python train.py --learning_rate=0.00918 --beta1=0.95 --dataset="wikipedia_en"
Below are experts of layer 6 (counted from 0) of a mixture-of-experts language model. Rows are named router (the router's row for the expert), gate (a neuron's input weights, with its number), up (a neuron's input weights, with its number) and show model dimensions 0-159. Each number is 50 + 15 x the weight over its row's rms, rounded and kept within 0 to 99.
After each expert's rows: "mostly gets" lists some tokens that are sent to it at least half of the time; "comes after" lists some tokens at least twice as common just before its tokens as in all text. This comes from a sample of Wikipedia text that the model never trained on. Tokens count by the router's weight.

# expert 7
router:80 51 54 46 54 46 32 48 74 65 79 54 38 83 40 48 33 71 53 45 38 47 45 56 60 41 63 60 20 42 41 39 28 45 71 50 70 57 65 67 65 52 27 53 57 53 38 34 32 80 36 37 20 43 55 70 44 54 44 49 71 31 52 54 23 66 44 44 58 47 22 39 86 60 37 48 48 53 52 31 27 58 46 51 61 56 68 34 60 65 19 49 76 44 36 67 34 37 52 70 43 65 48 53 52 42 70 66 44 51 63 65 69 45 71 57 93 55 42 42 60 37 19 55 76 34 66 46 55 30 64 37 36 41 70 38 54 38 67 39 71 62 61 66 53 34 62 58 71 72 56 67 32 78 39 66 38 37 52 58
gate1:24 28 52 47 67 49 30 54 63 29 67 37 34 64 35 55 45 50 33 44 37 37 43 51 63 69 67 62 53 32 80 58 49 35 40 42 58 56 52 63 14 55 67 50 83 29 54 41 48 29 40 89 23 62 36 44 68 42 73 57 63 47 61 57 22 56 37 28 52 30 79 44 61 62 62 45 34 55 73 43 41 53 80 40 40 56 62 52 39 31 22 58 64 45 54 58 55 54 50 47 41 32 67 68 27 54 52 68 62 38 57 45 28 64 64 48 44 47 54 49 84 27 39 45 70 29 35 49 37 43 57 71 57 42 43 50 69 31 61 38 54 36 28 50 66 64 58 49 74 60 29 62 19 69 73 65 58 86 54 42
up1:37 38 36 40 67 53 81 35 72 61 61 37 61 85 36 24 69 88 32 74 43 59 48 31 84 48 50 44 67 41 59 36 41 51 49 43 62 49 41 52 65 50 47 45 37 37 43 40 55 38 46 32 32 52 93 29 36 44 31 46 56 25 48 75 68 37 40 53 53 54 44 52 46 57 60 83 73 55 35 46 55 40 45 30 75 54 58 67 61 40 39 41 51 33 41 49 54 29 41 30 53 50 89 43 48 35 64 31 39 36 28 43 54 41 53 60 71 76 36 65 55 35 52 57 57 35 31 25 42 73 52 31 38 08 51 51 52 51 38 52 28 56 64 61 59 60 65 40 75 42 50 71 65 62 55 68 40 61 42 74
gate2:22 65 50 82 52 71 42 55 66 50 59 70 51 46 60 55 63 39 56 36 61 68 47 54 47 72 41 58 66 21 58 44 46 49 48 62 33 58 37 61 32 49 25 50 46 84 56 40 57 66 27 66 60 44 63 38 34 77 51 36 66 51 38 45 61 40 70 35 65 76 62 29 56 34 35 52 79 51 55 53 62 50 38 27 30 38 47 36 60 50 36 35 47 36 48 28 74 23 61 52 29 30 59 50 36 69 83 24 34 39 58 38 55 48 65 50 56 58 47 39 37 62 30 18 76 48 35 54 54 67 40 40 37 42 44 74 86 33 87 60 38 43 33 67 35 46 49 47 84 65 51 55 47 36 24 57 75 49 52 62
up2:53 49 32 26 61 61 51 40 38 51 33 51 25 46 40 59 23 39 39 60 32 42 26 10 56 34 80 65 36 69 52 41 45 42 58 41 55 58 50 43 78 45 63 48 41 65 33 44 62 43 54 49 43 72 54 46 55 19 44 64 77 61 45 45 54 59 41 51 31 58 32 99 44 71 41 47 25 28 52 49 47 64 64 78 54 63 52 69 51 45 58 59 46 53 52 47 58 59 52 70 35 63 27 64 43 37 48 66 63 56 33 68 61 52 34 41 52 14 51 57 71 29 58 69 46 49 70 20 20 68 53 70 53 61 49 37 48 49 62 32 46 38 31 28 48 51 49 82 66 56 27 29 27 58 83 64 44 45 41 52
gate3:40 55 65 18 46 40 38 51 69 83 60 76 72 64 13 71 44 60 48 27 38 57 64 57 55 54 47 62 67 44 54 49 42 43 84 49 48 24 45 40 64 48 42 53 04 53 59 47 58 39 47 51 58 69 33 58 49 44 55 56 66 50 61 49 51 32 13 58 54 32 58 56 61 56 20 67 47 53 53 27 58 45 62 42 68 72 52 59 40 42 31 23 64 25 66 22 48 50 77 57 49 39 67 43 42 45 46 70 61 23 51 40 32 42 31 59 57 44 40 39 54 62 59 60 31 37 70 54 67 38 38 39 38 57 90 35 50 50 44 54 49 73 28 46 71 56 68 58 57 37 50 38 25 73 47 52 45 96 60 51
up3:46 65 44 45 62 78 46 61 62 48 42 49 52 40 48 29 48 53 62 17 48 27 87 30 48 33 40 50 26 79 54 74 52 46 47 61 70 99 46 48 55 40 61 37 43 35 56 38 33 71 33 64 74 57 49 60 49 53 53 27 61 23 27 37 33 43 80 65 64 44 48 57 41 40 59 24 60 65 70 25 21 48 38 59 39 40 23 48 59 49 69 45 63 78 34 60 60 67 57 47 33 52 57 59 66 31 50 36 76 61 57 53 58 52 49 56 45 39 60 43 78 32 65 27 36 28 42 48 34 46 39 54 28 38 25 31 64 49 27 48 37 63 75 43 67 54 57 59 60 60 25 46 62 40 49 68 58 52 25 65
mostly gets: " •", " Coordinates", " Website", " Genus", " Label", " Released"
comes after: "\n", "-", "|", ")", ":", ";"

# expert 2
router:29 43 61 54 75 21 37 32 43 56 76 60 50 47 35 37 50 81 36 55 65 62 51 65 61 51 33 60 83 48 46 61 41 70 50 25 74 64 52 52 34 48 57 28 52 41 23 35 49 35 29 85 57 19 44 60 81 73 61 55 52 56 57 41 37 24 43 55 77 66 60 27 52 47 50 45 51 81 32 52 36 56 26 51 38 59 44 57 52 57 61 65 41 55 59 29 61 31 38 52 48 63 54 34 30 37 62 48 51 84 59 51 41 64 38 26 32 27 52 39 78 33 37 80 46 65 55 41 07 45 17 54 64 57 46 66 29 43 74 30 57 47 63 34 48 41 42 53 52 35 57 39 35 58 52 56 42 60 58 52
gate0:34 39 82 52 41 46 52 37 41 74 42 54 35 18 67 23 52 52 33 76 52 65 70 58 53 52 48 34 36 67 47 50 62 63 79 59 27 61 22 51 34 39 45 73 83 55 33 63 60 44 34 65 61 71 80 45 46 61 51 57 67 55 39 52 51 35 36 44 50 42 38 39 52 71 47 43 56 57 58 26 62 74 44 47 37 44 23 27 26 50 63 62 64 38 54 20 37 62 67 32 62 55 46 45 55 35 66 47 55 53 51 23 52 63 60 45 31 41 67 45 32 80 64 47 69 66 48 00 46 41 58 19 53 43 57 43 35 64 68 31 56 44 52 59 70 44 40 46 55 56 26 46 45 36 47 82 49 22 67 41
up0:54 49 32 61 19 73 50 61 52 68 52 63 59 43 48 22 77 52 29 49 40 26 51 44 23 49 57 28 35 38 82 58 32 54 54 36 25 42 42 45 54 70 68 53 40 52 51 32 68 29 49 53 95 41 44 34 53 75 43 69 58 62 72 56 54 75 69 37 36 46 57 46 54 64 44 59 38 64 69 50 71 39 58 75 73 45 41 26 50 55 37 58 52 26 51 63 52 33 43 36 27 33 18 34 67 58 40 60 46 47 50 51 27 29 65 57 37 36 60 51 59 48 22 52 53 53 50 75 46 64 54 38 63 43 49 44 56 47 59 60 48 28 83 78 82 67 34 49 43 77 56 50 69 52 20 31 68 28 48 56
gate1:60 57 59 59 53 55 58 28 48 38 60 86 73 52 63 26 59 40 52 41 37 49 34 41 56 49 37 44 59 42 31 60 81 53 58 38 47 67 41 48 56 53 18 53 52 41 31 37 89 46 54 45 49 30 40 41 50 40 72 52 75 72 43 62 50 42 19 52 71 42 47 62 54 20 77 55 53 68 55 46 46 37 31 73 43 74 44 50 34 52 47 43 66 56 30 40 62 32 48 56 47 47 40 41 59 67 99 53 30 37 31 36 46 24 64 74 42 54 17 48 25 21 50 66 50 45 64 57 60 87 65 35 53 45 31 58 48 32 56 42 35 27 60 57 38 70 73 39 49 45 81 39 43 48 67 46 55 33 73 60
up1:34 49 86 61 47 32 42 45 24 61 55 44 60 51 35 85 44 51 44 33 53 51 46 67 49 65 57 65 48 21 76 62 38 29 58 43 58 41 80 71 52 21 55 44 40 43 58 56 51 73 60 43 56 25 52 50 42 36 51 51 53 77 37 50 36 66 36 62 29 65 44 81 59 58 36 49 60 72 57 46 34 54 34 47 58 36 50 63 38 44 37 52 75 23 58 24 34 67 57 54 52 54 26 51 43 49 05 54 46 53 35 34 49 76 79 54 69 37 80 59 75 60 31 51 49 62 51 45 32 35 21 29 36 58 41 44 49 90 52 82 49 31 64 44 41 52 36 74 60 45 39 61 70 33 54 36 39 55 60 55
gate2:51 64 59 60 52 57 46 24 41 26 35 44 78 56 59 50 40 49 60 33 56 38 60 75 77 43 39 58 45 55 32 41 23 62 58 38 67 53 59 42 51 46 59 56 39 68 58 67 61 43 43 43 63 72 42 64 68 51 49 55 31 57 51 37 41 65 64 58 61 56 51 39 55 36 32 55 59 77 34 60 33 57 41 72 29 21 52 42 23 59 82 41 47 38 66 22 30 19 36 32 66 46 55 43 41 39 28 47 28 42 15 47 89 54 27 63 39 48 74 31 60 53 35 49 60 27 46 65 66 74 53 37 45 58 65 90 23 64 44 55 28 44 27 51 67 43 30 60 60 53 57 59 17 70 38 57 48 70 68 44
up2:31 47 59 28 37 41 45 33 33 71 38 54 43 33 54 50 74 40 55 39 13 68 45 28 43 24 27 24 60 49 80 52 67 42 80 84 44 28 43 56 42 57 54 52 68 61 60 42 53 67 62 55 47 65 63 70 71 47 47 49 60 39 51 33 71 39 46 38 08 55 39 38 27 40 44 65 56 45 40 45 46 55 29 64 40 80 55 36 74 62 72 36 48 58 58 41 62 43 58 42 41 80 69 18 39 43 56 43 59 53 43 47 45 41 56 13 56 33 40 63 41 27 71 41 48 41 63 45 57 45 52 49 40 70 56 18 63 72 35 68 55 85 65 48 54 68 65 28 58 43 60 64 58 45 59 36 19 51 34 56
mostly gets: " the", " his", "The", " its", " The", " their"
comes after: " of", " in", " the", "'", " for", " to"

# expert 6
router:47 40 46 47 64 37 63 48 35 65 61 41 72 79 57 41 62 57 47 18 31 34 35 68 31 39 61 32 37 58 52 51 51 58 54 41 33 53 39 64 47 36 61 64 39 55 31 27 44 47 63 50 50 38 77 45 46 74 49 39 82 35 33 76 49 53 79 34 32 49 74 49 67 60 67 48 21 51 44 49 44 39 67 64 71 72 45 29 65 60 50 60 54 60 49 59 44 52 50 29 81 33 40 38 47 32 53 27 65 31 70 47 45 26 64 37 16 57 61 45 55 61 27 41 59 42 71 60 58 28 48 77 66 67 34 52 62 45 63 61 52 28 24 56 53 28 56 49 42 62 43 81 74 62 46 34 88 27 20 31
gate1:45 49 83 24 66 56 70 59 32 30 57 79 50 41 48 69 49 52 44 58 52 37 66 59 39 49 58 58 68 67 59 56 38 64 63 52 51 34 20 35 17 64 67 65 25 60 46 45 38 70 75 24 50 31 66 44 70 37 40 52 32 46 78 36 46 30 28 35 49 77 66 42 71 54 19 50 30 75 47 52 61 41 44 32 50 35 53 53 61 47 30 54 44 31 39 49 56 47 48 63 49 59 62 66 57 48 61 34 64 22 68 53 18 30 31 35 39 63 65 37 58 47 53 23 56 68 49 51 71 59 50 57 55 69 24 70 34 48 71 62 48 57 54 70 40 35 52 73 58 45 12 68 68 72 23 66 57 38 53 53
up1:54 63 62 47 60 35 38 47 39 36 59 78 61 66 71 32 58 50 62 57 56 43 48 51 54 47 43 66 52 73 43 35 56 74 59 43 56 37 86 31 45 67 91 64 33 59 50 47 51 49 62 38 40 51 41 60 64 58 46 37 54 46 44 50 46 16 50 41 34 47 46 30 72 64 30 67 56 50 60 55 50 28 86 47 40 49 41 61 83 69 31 31 48 76 32 23 75 39 48 38 42 55 43 66 67 40 63 61 43 25 23 56 40 27 19 52 47 72 74 19 32 54 32 14 56 48 63 27 56 44 44 21 35 64 41 36 38 45 42 72 82 35 36 67 63 54 44 68 48 32 54 51 57 73 57 55 64 58 58 46
gate2:43 39 43 63 99 75 69 79 37 50 69 55 45 58 53 46 69 40 35 38 62 52 60 62 43 56 53 68 51 53 33 52 47 48 35 53 40 53 52 49 56 47 52 51 49 19 60 58 46 27 57 46 60 60 48 42 31 40 47 47 29 58 40 69 82 38 52 26 43 60 62 54 40 38 74 44 47 48 92 34 50 47 54 61 63 82 28 30 55 37 40 24 72 56 26 77 42 30 43 48 68 23 26 60 74 59 80 13 48 33 44 45 39 43 30 67 55 38 42 19 66 42 56 15 39 59 54 76 44 60 46 50 44 38 44 38 65 68 34 46 73 38 62 53 46 55 67 71 50 29 58 67 45 63 43 50 61 26 56 58
up2:13 24 36 69 64 62 50 30 56 78 59 48 55 36 49 37 43 32 68 79 55 66 28 46 34 51 65 47 54 50 32 62 36 51 35 53 68 68 49 62 52 35 45 37 32 54 40 41 63 46 83 40 61 73 51 54 40 44 35 30 59 51 50 60 83 51 43 46 39 58 41 58 45 70 64 54 84 54 56 22 07 47 63 33 58 55 56 40 82 55 43 46 65 41 34 66 65 26 69 57 73 61 43 54 55 33 65 68 32 62 39 43 24 49 62 17 60 16 36 51 68 38 47 67 46 49 78 72 46 45 49 44 45 25 40 58 37 50 60 74 63 34 48 36 32 43 77 44 27 31 60 66 71 40 47 40 49 53 45 60
gate3:67 43 76 55 64 51 54 75 53 64 42 51 58 43 43 49 37 37 27 75 57 26 46 30 28 33 51 45 70 19 51 61 37 24 37 29 35 88 51 50 44 77 53 27 84 47 59 56 62 56 37 37 37 65 47 57 62 61 60 66 28 76 78 48 62 47 63 58 38 56 61 39 47 35 50 76 50 27 71 84 36 30 55 46 38 38 59 35 80 62 34 30 60 58 67 41 59 55 64 53 57 33 52 54 50 63 41 54 55 38 44 30 30 32 55 68 42 32 61 59 47 45 58 45 72 31 56 63 50 71 67 57 40 52 57 82 57 37 53 58 59 32 19 81 29 41 40 60 14 55 37 32 50 37 67 52 57 56 32 38
up3:34 68 50 43 33 63 73 74 33 57 48 46 29 25 37 63 38 53 57 45 53 81 56 33 40 44 75 62 65 60 62 34 52 40 48 00 45 47 38 68 57 54 70 48 63 15 28 56 55 52 69 59 37 45 42 48 58 51 65 46 31 78 33 50 65 55 42 51 60 59 48 66 42 37 60 59 43 56 38 64 33 34 67 59 56 71 33 47 67 43 60 66 61 79 53 46 47 54 26 23 31 55 39 41 45 40 27 66 46 51 41 69 73 44 24 59 42 31 29 64 36 59 35 66 74 38 76 62 81 55 17 51 52 44 71 54 57 46 45 43 11 51 36 41 38 78 40 33 61 35 70 51 48 58 40 52 47 33 72 41
mostly gets: "  ", " |", "|", " −", " Nominated", " %"
comes after: "  ", " |", "\n", "|", " 0", ")"

# expert 10
router:30 36 48 53 70 63 54 61 58 48 50 54 41 24 28 37 61 46 67 51 42 87 40 53 54 25 43 61 62 38 43 28 48 63 56 29 31 64 44 37 42 41 57 39 52 48 43 52 67 56 58 37 38 39 59 62 33 49 49 52 67 39 18 75 37 40 58 44 38 49 50 62 56 43 61 35 61 28 40 39 69 39 36 46 76 34 45 46 30 38 55 35 33 55 48 19 60 83 51 48 50 91 40 65 52 79 53 45 46 27 60 45 48 58 56 28 32 89 56 39 55 60 84 39 34 65 33 86 60 70 51 31 49 45 60 33 75 40 41 43 68 73 35 29 57 44 13 34 65 72 46 43 73 56 46 55 73 61 70 49
gate1:53 52 22 65 52 61 43 64 44 68 61 56 53 56 30 61 66 52 43 64 77 74 55 53 49 24 56 47 65 38 59 48 62 53 53 60 39 53 36 28 38 42 43 63 39 36 55 59 50 45 41 37 16 52 58 55 82 51 53 74 81 45 43 23 54 23 30 32 30 75 41 58 52 46 74 37 80 26 50 39 61 63 61 59 68 39 31 68 60 55 19 45 56 37 51 29 43 87 45 88 56 71 62 50 69 52 46 38 40 46 30 21 61 50 49 47 28 48 53 66 47 58 48 39 42 47 26 41 33 29 45 50 53 49 68 41 39 66 27 54 41 53 55 68 75 61 53 27 71 45 48 75 61 68 60 34 86 27 34 63
up1:47 65 61 41 26 53 49 30 39 42 42 66 47 45 68 33 33 51 46 65 18 37 53 66 46 58 66 58 26 45 83 48 68 49 30 59 56 49 26 69 43 44 50 53 40 47 10 50 25 52 35 57 49 47 37 71 46 56 46 51 52 62 70 49 29 51 64 25 73 75 46 72 29 74 41 51 36 85 40 35 38 68 57 42 72 69 36 38 59 43 35 54 56 46 31 59 75 46 83 38 75 37 43 94 51 58 46 66 50 55 50 55 26 62 75 68 34 52 34 39 45 18 35 61 37 58 57 63 40 49 66 61 78 49 31 47 39 56 84 42 49 63 54 67 35 34 55 41 56 49 41 33 54 64 35 69 50 73 51 31
gate2:20 25 56 51 85 33 55 53 67 59 45 47 41 22 58 94 34 38 54 44 39 78 42 70 46 70 63 52 39 22 50 37 56 66 59 50 51 51 53 59 64 64 65 35 69 51 49 70 50 69 43 69 57 59 32 68 41 57 31 61 33 67 42 27 54 63 64 51 79 74 67 36 49 39 47 51 77 35 60 34 84 43 51 57 63 52 39 32 71 54 07 68 43 63 46 35 44 65 70 51 55 36 51 68 43 43 51 44 43 37 33 70 57 69 39 41 51 76 41 50 55 49 60 12 35 41 34 60 58 32 71 48 31 33 66 76 53 36 48 46 72 28 62 49 53 55 52 29 61 50 63 69 45 35 44 33 36 45 44 26
up2:48 57 52 59 19 26 59 43 52 57 44 85 67 43 47 43 62 90 55 46 46 74 53 43 65 30 37 35 73 47 59 57 55 20 45 52 47 57 67 24 30 39 68 64 57 54 53 20 51 54 70 48 47 64 42 31 34 25 92 24 59 34 20 64 49 36 57 68 47 44 65 71 59 39 49 50 62 62 34 42 34 50 33 38 60 79 43 59 33 52 64 36 49 54 49 51 65 42 37 19 60 65 37 83 52 61 58 63 26 70 43 30 66 27 49 47 33 44 52 65 59 40 39 51 40 59 68 55 26 48 69 37 69 41 72 64 42 48 42 62 73 53 65 61 34 31 62 54 27 47 30 39 35 55 15 63 41 46 45 60
gate3:43 49 38 76 81 56 35 58 80 43 36 35 44 50 58 47 49 46 51 42 60 46 72 18 48 53 68 69 39 39 44 51 65 29 25 69 38 66 30 28 50 30 72 40 24 35 79 56 54 61 52 62 33 55 28 31 58 33 37 63 71 28 59 51 39 57 66 37 41 51 39 42 32 42 40 56 55 68 36 35 65 36 32 65 34 41 65 53 42 36 68 36 72 50 61 69 51 48 70 69 47 70 62 65 43 58 52 56 38 46 68 79 61 33 44 56 58 34 44 20 38 43 55 22 41 47 80 63 75 57 58 61 85 48 68 27 33 51 34 54 29 45 61 26 34 39 79 66 77 46 48 40 68 43 33 54 52 23 55 54
up3:52 85 31 76 66 56 44 64 60 50 50 55 42 74 67 26 66 62 30 31 54 61 70 54 42 42 53 53 43 19 64 44 68 40 56 49 39 82 37 59 28 39 42 55 36 51 51 33 29 44 27 59 57 53 66 43 62 34 46 62 38 52 54 44 46 75 51 30 56 75 27 68 46 38 41 62 50 42 42 18 59 33 29 54 46 41 51 31 31 54 58 80 53 70 69 80 25 53 65 53 70 46 57 48 46 27 58 47 40 45 50 69 44 34 39 75 58 49 44 70 47 51 51 48 08 34 50 66 48 48 50 44 62 31 65 44 44 85 20 42 14 51 60 37 54 60 30 25 63 50 28 65 61 46 33 74 79 59 64 50
mostly gets: "%", " 0", "–", " 18", "′", "{"
comes after: " |", "–", "|", ";", " (", " 1"

# expert 3
router:66 47 63 58 69 31 34 67 22 45 35 54 41 33 55 24 59 43 68 56 44 51 31 43 55 65 41 42 54 22 49 51 53 57 61 66 46 48 54 56 54 37 31 56 53 57 64 44 34 26 56 34 85 34 35 50 45 26 54 40 52 69 76 66 64 56 50 42 30 51 42 46 44 58 55 74 83 48 62 54 52 35 43 27 41 47 71 63 45 64 47 45 36 35 60 38 70 79 60 66 30 35 45 41 74 48 61 45 33 44 49 70 65 56 34 55 51 53 68 59 40 76 59 53 73 94 14 71 45 54 76 43 29 33 47 32 34 31 48 61 04 57 62 36 41 60 18 51 66 60 77 49 28 62 47 57 31 49 64 65
gate1:15 40 40 34 51 71 40 51 49 49 46 59 38 55 55 41 74 63 42 46 64 50 66 41 31 69 28 53 56 27 40 70 52 37 66 56 42 84 77 57 36 55 41 64 63 48 73 53 57 71 43 68 73 60 39 54 68 34 48 37 52 79 56 88 42 64 48 55 67 27 38 43 31 52 47 60 40 51 48 58 52 54 41 76 29 40 65 62 44 78 09 65 23 37 44 38 64 54 47 99 68 39 54 63 40 61 39 59 37 32 44 56 52 39 13 49 57 52 42 58 19 54 55 38 31 49 36 79 55 46 44 72 39 46 55 53 61 36 29 35 41 35 51 42 59 40 36 71 60 63 47 67 77 61 41 49 45 31 47 72
up1:88 68 47 34 73 63 47 18 40 53 65 62 68 38 73 43 46 67 77 50 24 48 69 20 44 47 19 40 67 53 75 60 50 29 52 29 65 78 52 48 35 66 15 33 61 61 59 63 45 65 45 43 69 62 22 54 63 58 49 55 44 57 49 44 47 66 51 43 60 39 44 44 44 73 36 67 51 48 35 24 33 42 32 36 43 71 55 41 57 54 41 47 31 42 34 62 50 59 69 27 53 47 24 28 73 13 35 54 72 60 26 63 49 51 73 61 73 21 40 55 43 82 44 54 47 83 60 61 63 53 72 49 62 54 48 45 71 47 36 47 61 37 50 44 29 57 29 52 50 59 53 61 25 42 49 57 57 39 37 42
gate2:58 51 59 48 60 48 74 72 37 48 44 67 64 49 31 35 61 45 55 38 49 52 35 32 54 53 41 83 59 50 61 53 50 63 55 19 33 42 59 22 36 35 52 45 44 50 20 68 92 45 30 24 57 57 51 45 44 30 51 36 55 54 60 36 47 30 29 38 40 54 15 62 56 77 72 67 74 54 46 43 44 47 74 18 55 67 40 57 71 47 31 69 25 66 46 70 37 89 33 59 42 45 45 46 48 81 57 58 36 49 50 72 56 51 55 46 63 52 75 55 39 54 76 45 49 68 30 58 64 59 31 60 45 60 53 53 60 39 38 03 57 51 49 32 35 53 41 66 37 69 47 38 47 60 59 33 91 49 51 53
up2:61 51 67 69 77 39 65 65 38 31 49 54 41 52 55 40 68 45 58 62 70 47 62 58 38 37 48 67 45 97 43 18 47 37 54 31 45 54 53 52 68 39 38 55 28 25 38 44 38 40 59 33 35 33 48 42 57 23 69 65 75 53 46 53 47 60 23 32 62 46 46 42 76 66 63 53 68 56 42 88 60 40 44 41 66 48 71 43 43 36 43 61 33 24 41 52 36 37 37 63 61 49 61 41 45 55 45 61 23 30 55 49 78 52 34 56 68 54 78 55 41 56 54 33 60 48 42 30 26 49 65 54 54 57 68 40 35 48 53 50 84 74 44 09 89 55 32 57 24 66 34 78 57 48 48 35 55 33 69 64
gate3:50 48 40 48 58 35 55 44 41 45 50 81 35 31 43 50 83 50 60 32 63 80 23 78 39 47 41 40 55 51 62 50 76 38 45 78 59 89 55 31 44 05 50 50 52 31 34 61 60 59 65 41 28 50 51 61 53 58 63 37 53 33 76 55 35 53 39 29 54 66 47 23 65 64 63 70 34 42 66 54 40 62 50 61 44 76 51 85 38 26 33 41 31 50 47 67 45 50 49 53 60 46 43 38 50 56 78 64 62 57 47 58 31 10 40 35 33 58 63 61 47 35 57 26 47 48 59 46 39 53 87 51 45 41 59 77 54 29 58 67 05 60 52 68 59 59 34 40 42 42 63 54 44 51 43 53 60 30 34 57
up3:59 57 58 76 60 46 20 50 27 64 57 42 55 67 41 57 00 52 34 46 53 21 57 46 51 46 51 63 55 68 56 26 28 45 50 33 64 54 54 69 42 75 40 35 40 73 54 42 65 41 52 76 59 74 45 41 63 45 37 39 27 43 40 42 47 54 56 81 57 47 37 39 24 44 55 28 23 48 44 40 77 30 40 61 68 32 59 41 58 86 70 35 44 50 50 37 78 50 59 25 34 49 68 67 44 59 54 69 59 42 27 36 60 89 48 49 41 46 54 49 68 63 40 55 44 59 54 59 59 36 55 31 46 33 28 47 58 61 32 17 58 53 62 50 70 50 39 37 46 62 50 61 56 86 61 57 17 47 34 50
mostly gets: "=", " =", " [", "\n\n", " century", " Website"
comes after: "=", ".", "\n\n", " =", " in", "\""